{"d_model": 128, "d_expert": 128, "router_score": "softmax", "normalize_top_k": true, "balance_loss": 0.00322, "norm_eps": 1e-06, "rope_base": 10000.0, "attn_scale": 0.177, "parallel_block": false, "init_std_qkv": 0.0188, "init_std_up": 0.0188, "warmup_steps": 50, "decay_fraction": 0.689, "final_lr_fraction": 0.0, "doc_mask": false}
Below are experts of layer 8 (counted from 0) of a mixture-of-experts language model. Rows are named router (the router's row for the expert) and show model dimensions 0-127. Each number is 128 + 32 x the weight over its row's rms, rounded and kept within 0 to 255. Numbers have three digits each.
After each expert's rows: "mostly gets" lists some tokens that are sent to it at least half of the time. This comes from a sample of Wikipedia text that the model never trained on.

# expert 7
router:102084152172147161068151149110134079112109116100146153105178101085156109140137120145152151133140120155115123147166126094158170144098167113108100110176133213103182190103095107140158075129150137117168133084072148139147092197125129122130062079148141119116095092181191075124172091145152158190087129091109080103097122121170144154142122113131165114145152123197121121091140060134111183092153
mostly gets: " as", " for", " with", " by", " of", " after"

# expert 0
router:160106080145153112117099103127159101105151132117113123120176090124143171101100123095117122158205134107121152126170114133129213127160077153134116131084141074061132129096168162139114081214108164140102050115124096204104094107115144142092165147104145119167139131172128128183148160144166094101137167102075161179098136155103175122099156076132092113153168128081126144166197129100143170156111
mostly gets: "ism", "raph", " Act", "ment", " design", " research"

# expert 11
router:129147132074108091159078118162125125143151148124133153173143127141142149088123101164128166162088117108080170169064121149087170154137068091202119107203135144097075094128054088094124135110119156131204106108174140115116143128128119145132088158122106083104096154146090157110070070088101139147084151092113131187148134080094106148128150124102128094155130156083130073100040128173121146127114
mostly gets: " Great", "kh", " United", "ib", " Big", " Far"

# expert 1
router:079128106140093134120151145138126108165140068114101108132214108137104101093130119141159095143160084108100052093163175186144070122102154163112164153104072180138140129137115141126098119108204135138107148127183091063116123134169063124172178075094108132109136134154154124119150089120125123092112198172193143104106166100150163102145124118129142131151051099099111146090108090099115092147071
mostly gets: "ti", "di", "ri", "li", "ici", "ali"

# expert 10
router:139133138085094134168141141121097179098152132094112163164067151096105116171136161102105151139142195161113103111134153172122117138106135117143156147124145143194064110122134097052086105146176127155154136153087134108083140097153082154142109146155122151095126058160118117051133165111186148118151173135094156118122072114143113090123153149174079141144065188158111076179111164101149123045167
mostly gets: " 0", "′", "″", "000", "°", " 18"

# expert 8
router:187121155122177085136092080091160117153138148134171091152113104091110165159081137154101080127090155112140117117167066104070076090105110087144079158164096127068162091115163111163131159110153135146173216153081150115186131081103125120101159192131084150133149135100128119179134163142099153118119090191113178133096062116148137137153078162121089177180110089155141130136089139132116115136145
mostly gets: "\n", " res", "born", " Born", " born", "History"

# expert 4
router:131144098146119160144134146110128070118127163122154072081131208085183116146119149114108083142129068121124229118120113128168079120119144141157139077096147088115084096161169129104160171120071123121089140152090156109137137165132185121106088139107133148088153156149156126163135078158124108120114101126163151052138144165171144174160163079114094172165091095168162119087190133145131052109142
mostly gets: " he", " it", " not", " she", " they", " would"

# expert 6
router:095167150141177175088104095103126165104100175169089125131147192161066125106142148107126059152096097131167100125111107100190126101141079099086117107085145122133162136072145143154170156096151131121090082113087115071099192101133140074085124068203156086141163170122083103135148166113111146101113127080054105101111111161125133130105095161141122121106085177098101159159161089114104140126153
mostly gets: " use", " large", " water", " set", " located", " land"

# expert 9
router:115120161138122084127158165102107137171140114101136140137120093155077103147171083154142160034155161126147118094136127080077148191151138130073139153163150129135149211147078134101101102140082080122067096124141114138197108117143151122070166110143101145156123138103149195094099146108125114142159123187104125108168110101096111146138103109084154089057136134078129142147082194094099177175085
mostly gets: " City", " States", " York", "ley", " University", " River"

# expert 5
router:117169147101128162158143103120190179140091075175164158145118104083116105133094148170123180125151171137104151174101181148111140080101148160117148133099122140201108127110163139177088152132116118116165124124150122136118137106104149173136149097096128143178135154083122152140124162135124042121092098162175129114194152099144086112122131178122102057098177143206199056167184115158115105123152
mostly gets: "M", "T", "S", " C", " E", " W"

# expert 3
router:114151096166116137124138095180131125085138148130106068096060112165172147161136089116149198147106143159129113132126123093108084135106185126127149155100132125163121120163149165131138184122156107113095160177185191135133092147132158111147137159115169085122112116087061080144090122137099119107212076123187082162087147127091154114111112128094174171083205068123157112082118143164150087114169
mostly gets: " Z", " Al", " Le", " Ne", " La", " Am"

# expert 2
router:176119141087123134140185167145072151114111090116106168091111162168147148084154140092137092077091108119166106117094105171097178116154098138120095153124122111118175117170126102113138121109078099138172139092079131181108132177122066100182128111182155166158111125095181149118167148105087149139160093118176088143163197212146057117119132107164174179117160118110068171181136131125153111130130
mostly gets: " team", " members", " election", " season", " year", " games"